{"num_hidden_layers": 10, "n_experts": 12, "experts_per_token": 1, "router_score": "softmax", "balance_loss": 0.015, "router_z_loss": 0.001, "init_std_router": 0.0156, "lr_router": 0.000568, "vocab_size": 1779, "norm": "rmsnorm", "tie_word_embeddings": false, "learning_rate": 0.00362, "beta1": 0.95, "max_seq_len": 1024, "max_steps": 5435}
Below are experts of layer 2 (counted from 0) of a mixture-of-experts language model. Rows are named router (the router's row for the expert), gate (a neuron's input weights, with its number), up (a neuron's input weights, with its number) and show model dimensions 0-95. Each number is 500 + 50 x the weight over its row's rms, rounded and kept within 0 to 999. Numbers have three digits each.
Before each expert's rows: a language model's description of what the expert responds to; "gets" lists some tokens that make up at least twice as much of what it gets as of all text. This comes from a sample of Wikipedia text that the model never trained on. Tokens count by the router's weight.

# expert 8
It responds to: Articles and function words like the, a, an, was, were, each after prepositions or commas, plus accented-byte and mid-word pieces like fl-oor.
gets: " the", " a", " and", " was", "z", "'s"
router:553462494414554508579448507518448420444491552467416549404566639602558526480542445545493536557506586536521461553508513514562526503539577458519540462389463479479459481610539522501465433509560519571515508562536508462459526551410572479477558494498485547545478473556550513422465519488532445456
gate0:492497460455458573524532520491459479473517510438512421468409578461598520450431402478558452504453481553441468440435565508445427499411460478511523427454532553472435502542466617444547495516528525453544418536513611507504474496587523459524477472463547482475564403468495427607478442481456496563
up0:494468446456510512482519426382432567466585487425534461526440531510511524432394434516543466469489480582547422494533575533541421501455324460537561511499538472482509496552476533546558504474569528441484487580508582503525537551553416460470451589524475434479502547506536427518520479561454478525
gate1:477526461538485419462545514477512530468604437509563486459536388547404491515459480558550435408463553496503535466558580534514514510422439572548447408521410520558538520588462494477516500525465553417576480516420529474408521515496483465467570556503552504505403509489489530466397506405508439463
up1:465490534472547397500496490479574570534435514498536483504458487530516503412461454475446496561544597435503485521543486460492498542527541532571493518495530480548468460526489529542538465538504502452470379519534448506593412538434382411455459611378583477558566429444493509416461478489481465408
gate2:513431461518422529453502547574447502551543489488530511437490548488587512491480368532500488420498494545412532483490492537494615600538480511497409473467560548508419371537517535477525557509524482551484432523574526612512458450497469524513553614502522550540538533485441497602461541470456509583
up2:584501524505477491486541413560506415462467463417533474565548565500415518494407484456478495440509523493478450519526440418467461438514533466464478522486544551472434511560520484488492395479551546444437556513596510448482437486478529414598433462450443589481499504526440352584512569525462445517
gate3:480554466521540499560533415588573478487586501547540469483471513424507566482578499466551449501428508413468493514507577565487493476329567482469548517519447489401436490562525552464426568485477519510517461576533597566489518541490555544594529558506554555606484489500483485491485457451458543449
up3:503510434527497526528516475556515597470541473525495487492531483469493433566557513513481445530472524556520464542491443486464505407531581571514479494462473571443456569495505550568471505525524480514396560494635433470588508440422492491556471509566534497437609376474606403483475528576513445579
gate4:564557479437507483464489565445537468487526538474486422463518560476411521551570512538349466550533513510610502609431429502464483480569540425553557500465534566528467542478529473484573446554479525478597631466564506481568528455499487589458503501472504506471496505441530560470600432537530512516
up4:509491540544512557580496469463437619441433460547515496502487508539524514517519512608524571538450468374422457528565569459448521520462490510442452596474454474449457503576531482381489433545444514522380478478501558485576527532498506520502495487536495486472518541456474542553468621485538396417
gate5:422604521537520513499541481416447470513445550541484560435509472512533546488469440443500470532436525568412449524623555558513552520495541532442612637565384518427423520482516512484537510500471510519491550403529401528488522527517431512486441613427550457507540490496485480512503488531507550495
up5:553456537586542481464498434414416492452571493475405508536452586460458510428497484488485460488549567504545480444443466497454381458491538510506539396541546581475462546415428485437498427518495540450532463514515556422435599470513501451564494546512472534572513499591452390501534496495544473572
gate6:456400446501517639477477445575498458483487502409496548603397488474540573434428520525450527542509564490469500471462524489555458400487590378498472480559519588428512521521407583436460547491518442479527475514493475556503453547499554489499597450513496480527469529489451563536492467418476539487
up6:511544497480438468478653443461514472515492528503495513472509451432556548507558476593448469386480423496558476499508511399453596481509427489480468468449429522402488549497506509570490476491546530535460487413425548511429469548496552493439522613553390547494509587492507494536526579442430473531
gate7:428507545481413562459514542542441470447573491518529664517558489438402387538527444380434460444453556446521491463513479624520432475479592465508476488501439444487431455517520546505520524556553525511501455536474501447466532524573464535541523533511498449438483492476492378513501436522527506521
up7:503480589477440459505413487547526461342482471506525473453444492547521499424519553614539502522556458474454463515620433484477513470503448563586457442469525526577412573543438481454494451498542505524533484564444504514538533503568455578478462563487532534461451527451424455630477550465464504478
gate8:540426406443418518449470443459535425584528541475491517518552386485414386537471472466474417455470504579473550546503398463465529561469524547526471512533532549466416534640628489536509495501479496473438515464547527496480457529474465561521446553460518530521480472439492504532511480557539497610
up8:582496498427555531503511558486533497522472532486432545463419497491565482561548480533470449555572596470500609520453471488435519397472569515452437536512539509506525553584493535513493473468547602554638526510469488548566441438475545490502488518485544503478508605467502585467458583441424428403
gate9:498556477519487492528537432482417544432499580391445480497499524514487572439437457529555556507475589480486427501513537484534623585512578557458454544522452413475516479524482491460546559400495473485479567515589460390500541449578506566556475433498582538535487492580467514499551462448405499453
up9:419500502513452512495459481387594514620505460536535534472415526464493456625545420543476485519497441521517534534596440485436444477479484455448495499531527622510461522533417559524555509553518561513517510504425437515444413517510508519416589640459521551515492487471529514555444530508546487546

# expert 4
It responds to: Digits and pieces inside data tables and years, such as 2, 3, 198, and name pieces like B-en-ewah, L-en, Sch-u-yler.
gets: " |", "en", "le", "8", " 3", "et"
router:574475442449523500593471491511432423459481550470411557405530620575540520468531463598490547598460592527526460557530548532555526536533535482542551472416468485494511477602523514494481448551575546551526496538513512439442483519408557463473577540520453591542494461568540517432455523486556458492
gate1:464542456421468473506491627458543536485523458458465567470493605445463609457545414559530497454529524535650415461506384515472473548481484499459514467521488438449439485475563455472534394486545512458462530511444505522578503455516462463478501619551562458463516482549424553476536506503533466446
up1:504430485584541513492474336566579467473503528554505531537416506529433523460448611498441519548491445548557548486422512476557560500440546555549468497480461443512413554533510478582506501589518608471510553477541488476543466428471479555509440472496466585526469503500500400518531525461480466620
gate2:582494552462483455435583464546481421447524430495484597430581525536415530502460427461487558488502430555544507587504465586529428533478545512467465371496451487524597459483444513568580529471534512465444510520471502464461544502457478577462553462558447472544632528462453568487521507498499470574
up2:458490476496545615558523374455495509495459501470465452531524478552547607513498540511451536483487490423464478482582543433526412479479558468545507546540590507378504546593513508550513490485431500511537458452509448464662572466498469539516571465494576423538538552571497509481413517566516488527
gate3:392524593550504431562497487460438542523487545454487397436565551491531489505498536482566492545428509490458559485486538560521527456614549501442515452442482548434493560450547574542500465426564516503497505470501413562471527521537473414601581547598531591538434456567471528585447497532487504486
up3:442469455477468528464572502572546452571436544569519550490513477476498397465527459556507569503555474577443544498600602484519487546455552538571525515574431423551515547496610523543492499525442520388491639441549516469534491450553567486476464499454514498450555450459547535476471466437554571494
gate4:440389488518469456574485521483456506593538506494452464523573557486608510577551464534444441482448654561540484510565550509467484439418498579491563516557531487499474563536568492560497425455527478603600514519515506529457496470445534376425444506524508464427491499501483549513488557530459482469
up4:509510467545563476428547449599465488534539487546500469454479486445587536535460441493446458504519461560444555451488502594520568468471582385600491540538547411534474555469544506510506475459467525528459519534522375482446561550432487437476509532467583404458472402466499483565469565451512602536
gate5:535560570525493419422514501538487508402459555523487512449618478491445490482504517470527545478439416599573479385573545536548471474548509500502489509514571487535499453606526496466527458516540498479517471490566469509523511575544415446539512463526459493413555448565479549388543611517470519617
up5:486403465474463622557527469356534501488438481458466501459527469484530471535541457512558491467574543393367496528520494404491472477528509470521470486482463489504493570487546405504408457511515537476465467505509508555464430494530463520625542548470558450551572588490585562581478480470524514434
gate6:505463532475452408439462498481533516487525548521494397533513517539441434446493517509512423446513492558516581473540493647454503465521450403552407495443387525500474445544481527480560453521485480519488537547452607484470456568415512428507515578489540423450477400422564500545501576513428521466
up6:530531516459515497551448539507500432550569520457476517520512539404527520415544497551518530519445550436516505536555495442449524500472594580523592550541576484550424565422647410443457435519502537443473516453483474507541464554494551444535461371439392410458500521451490501492493477532486555461
gate7:434409459512496606414466483576520541511521518494559497536518521546467509530419596470505470533480501508479542511412455644533486522443549521603543415432381540550482473483480499528511478449419466419493421525535450566459520521502524485499510423489442626545544538509505489584427535465492486492
up7:504466523460455516406472492486512531536466510536603506573518535573420478524486556495498489477561461538401601517399595567491528526565410407579462570514494558537560524487603481558463419501515581453468359494549533536508471492496537509471448520554509497521563454446523506455482405468499499462
gate8:561582565526532554471513399412482470490487489486567458519590406561486464519443516476491482418483552502543460520456491459469494454450477401527588543440423510387436608529534493573412457478513504427500474579533482541520507450481481530488548541556493446511549470589552461566602559449495484508
up8:548524516540600455477566502472527386490573511559442454465538496543499513411474550561499496500445561503491460490422472456471492412477537391547546522456442568445476472487405465398586429563503494467511573511554540508559582493482582462458435494541437424585506585540514492494500499504491595476
gate9:533543554511541636566506462563467506496425453533422487516495523393534390506540469495455488517477566468477525594426499465521426509525379504596547548359484533481511562542578489541509477481448527523511522492475566531536482597423478478480411555467464515537509444539502521560564461479494500568
up9:477544505630483524406582446463525529448543466490464493480484564433538425444516433503509471478480502577511493489524524567471457503475502459526566486533488650494440465491472506405454459557540481442419579496476422446477478523496429512455526498485545458502499500530650498519600566612449444505
gate10:507469434460544517563400468443544491504458503523512425619527391500526497439495542506491468535513439505428496537520502500602565450509460531584445559522512468420572483538567502496596490523446490497446402468436545489566498421471512434435544553535446454476474418540448489566532562421598459499
up10:522525477510442529465451547567506526551500478451490472455421552539529539432416434445387478553454518488610548492529503530487469603389488537470517416457448486496456493485461487447517616494570473457531579543531592518452518537524537507498451550538443542555506612480502511488468409497525630453

# expert 1
It responds to: Inner word pieces and digits in tables and geographic infoboxes, such as Loc-ation, b-ar-red, Twent-e, times like 6:16 and attendance numbers.
gets: "o", "e", "ar", "ur", "r", "ot"
router:540472467437554522601492498537423431453467522436404532423549651609545520461550466584475542564498592532508456554541538530539561511519524484526548480391464494511486465567525509519470430541598538575523494561498481460449468542449537488449572539543466567526477448537545519445468504485553466444
gate1:493442487442509528518495494500467435517545498493476542504477596571546390508465432519492511437473476426480520547474442519550498487475478569513452520486341451530553456460426437427378486469440447477505413476563491416477558424433526576491595481541556500445542500545422457585544508544515493559
up1:412548416501478520415481581501524551444504531407466508538545451564494522451520553378515502586527553533508511478506482540560588487570429450405544552460527523376453524477457464456532433429522453405429602551487511541550492503526467496420491505461538507503483465392445495489427497516510539535
gate2:395545521396453480573541442502603435481551519524442500468424609559528439483506536442548467528545502497536489452508481548513527440484524559564515508555507479536555494411404596535481505514472515489460498508524542539530444527548433504520479589505442489537536384454439470445437404515628499474
up2:414426422517490429592392492447573453463431477558484517456566482540542604504463470483498497527503484594609488467566509549553443473503468448476449407468534418387469493468435464520497453469438515522515500445580491540491552450484544458616507518454555484512546508467462475478431463546509545428
gate3:479545494468510479452518417484479436474524403504588491550519442501543549512470606532470604536486538507499485534457467565522473445570519484456427467458537511477535465477446437603521441495513501562447476550428443399492568633425407478418502448533430588555494491485547573439521535472532542469
up3:515454519452523463575533466568445457560501467506504480489411575492536519439307483508598533485515532514500582456524517559489565502426484510549550460497548445496522491527480444503564469556530471510476543504630392491553515544458537502514531388434463540481526421489514587537479583574520498468
gate4:508518483426470594405412531387564466496512544489495497535564519490488448492570545460565506482528506573590511509509508536563507557563547504488487451514609487557527523507461520492484466560404538476563484461515444420492557400509548543495361520554486559532482477372469460516479397512516548446
up4:465566502478419496461383351501568497492406512488478562544447484450567513434531458572552576454455439496450433511541518430616540504463475522519380503402495522497533509550437493515436479538464389498457511519473566519474420540480457502479524525519586482508568514466516466459573450459489503504
gate5:441495519495467435565460574503543468487493459407507373527508477538437435487441556470513469476476550506486485476485438466578426525540502467501540595522561542465569526527492494464462456500466461431554497528450542561463375387544457509499534548465519455418489468443544489445453460454627365496
up5:441452496619504448585477527544523550509575512551487548434561502501442434555538473466532533492515439512583459524477529447592511478536444484490458498483580539492511532548499495553426517503561508535532506476472460532511501466606506586537629597556491417484615478481522512502491650558536543440
gate6:517471410527543506560509614530494505491533527577452496514410541616570572499554461498475520546441484540514563517478545529584464575504430518541421461488481473536543527591549522466565510540583434512520459426385497473586482482565376539584531511552481516540469482479486456553464538573559501522
up6:452493458467475512563535471469552483475455433478564500508484655524421558534502447475331502511460559417581536499487502540503372492395427616538479453471478487462468546516491563453426497450566505425497547517436478454507501453453498442536524501488508492515427478447460480528554535469515477427
gate7:451523502461518482536450467559533417435427474533483463491544509457614582448516526504524567516491453478592490511536476538422556525532580538505572492524510611470512450517538450523552502532475484545490561400556535355544482450586458505515488511538576418391507494496469517459426457480487563391
up7:513585453596434522533507554362400545524479507440525544489486552466489563543497447561540487485522496444491476495496500393474519489493537588429545490536441475429506539528507515473419592498481555508500534466459389530459491484535501429527443501520460431518578480476478488466421595395426525609
gate8:536524521481483469429525497451561462310548534420595463543501474503415485530504498485517554512518409519462465528449552461496511579528535430503553467443478459430423525412387504549519524476537553497464585505454434476525568545456483500536410418482510476527555496460553426481548566444558528493
up8:594542477517532490516333565522420558406511481448525448547515473422547463556477504440553537542480419537426451517424626447450474473524510503457514498473578419516428539460528528429454443496494465481432467539502486465541523564511522535410527439475575483505498566507471537485458476498454390528
gate9:500453451524542465542415527521469492496430627549543498567569451487545474583494503477400558519534527570505481443468433473507519490420520550558407496480600442510510523514475532498469402549471468445508444445426579522516478448518591457526572527527582465513504375444539498437507536491513384504
up9:455494455494517539450465523477579510608529504579492557491527442523555471520554521526281484534501502516452511449584511504484488535452547431538430512544575538495467467574539530412588472492437482428506483499512469508539495447503570490446509484497474503557408448496480586446421549598558455492
gate10:493511444476512488453545419568583355470554568466549533526517538493420490555392471487429516544504452505508467466439410505563525470417501419591444515444528519497418546517538530530445549522550462414503441479538606535524464519483475605523588541522426560426517532538504489548513443521500495487
up10:422487492502507409493503464420497452491482556462457506504465477480495430572496442505567426463326525375529578422488453481417464475503528427539554534521479486438524470562454496576527471508508492481555440407529505481478528520511419457469601438498497392426533425493466408468512470508488475505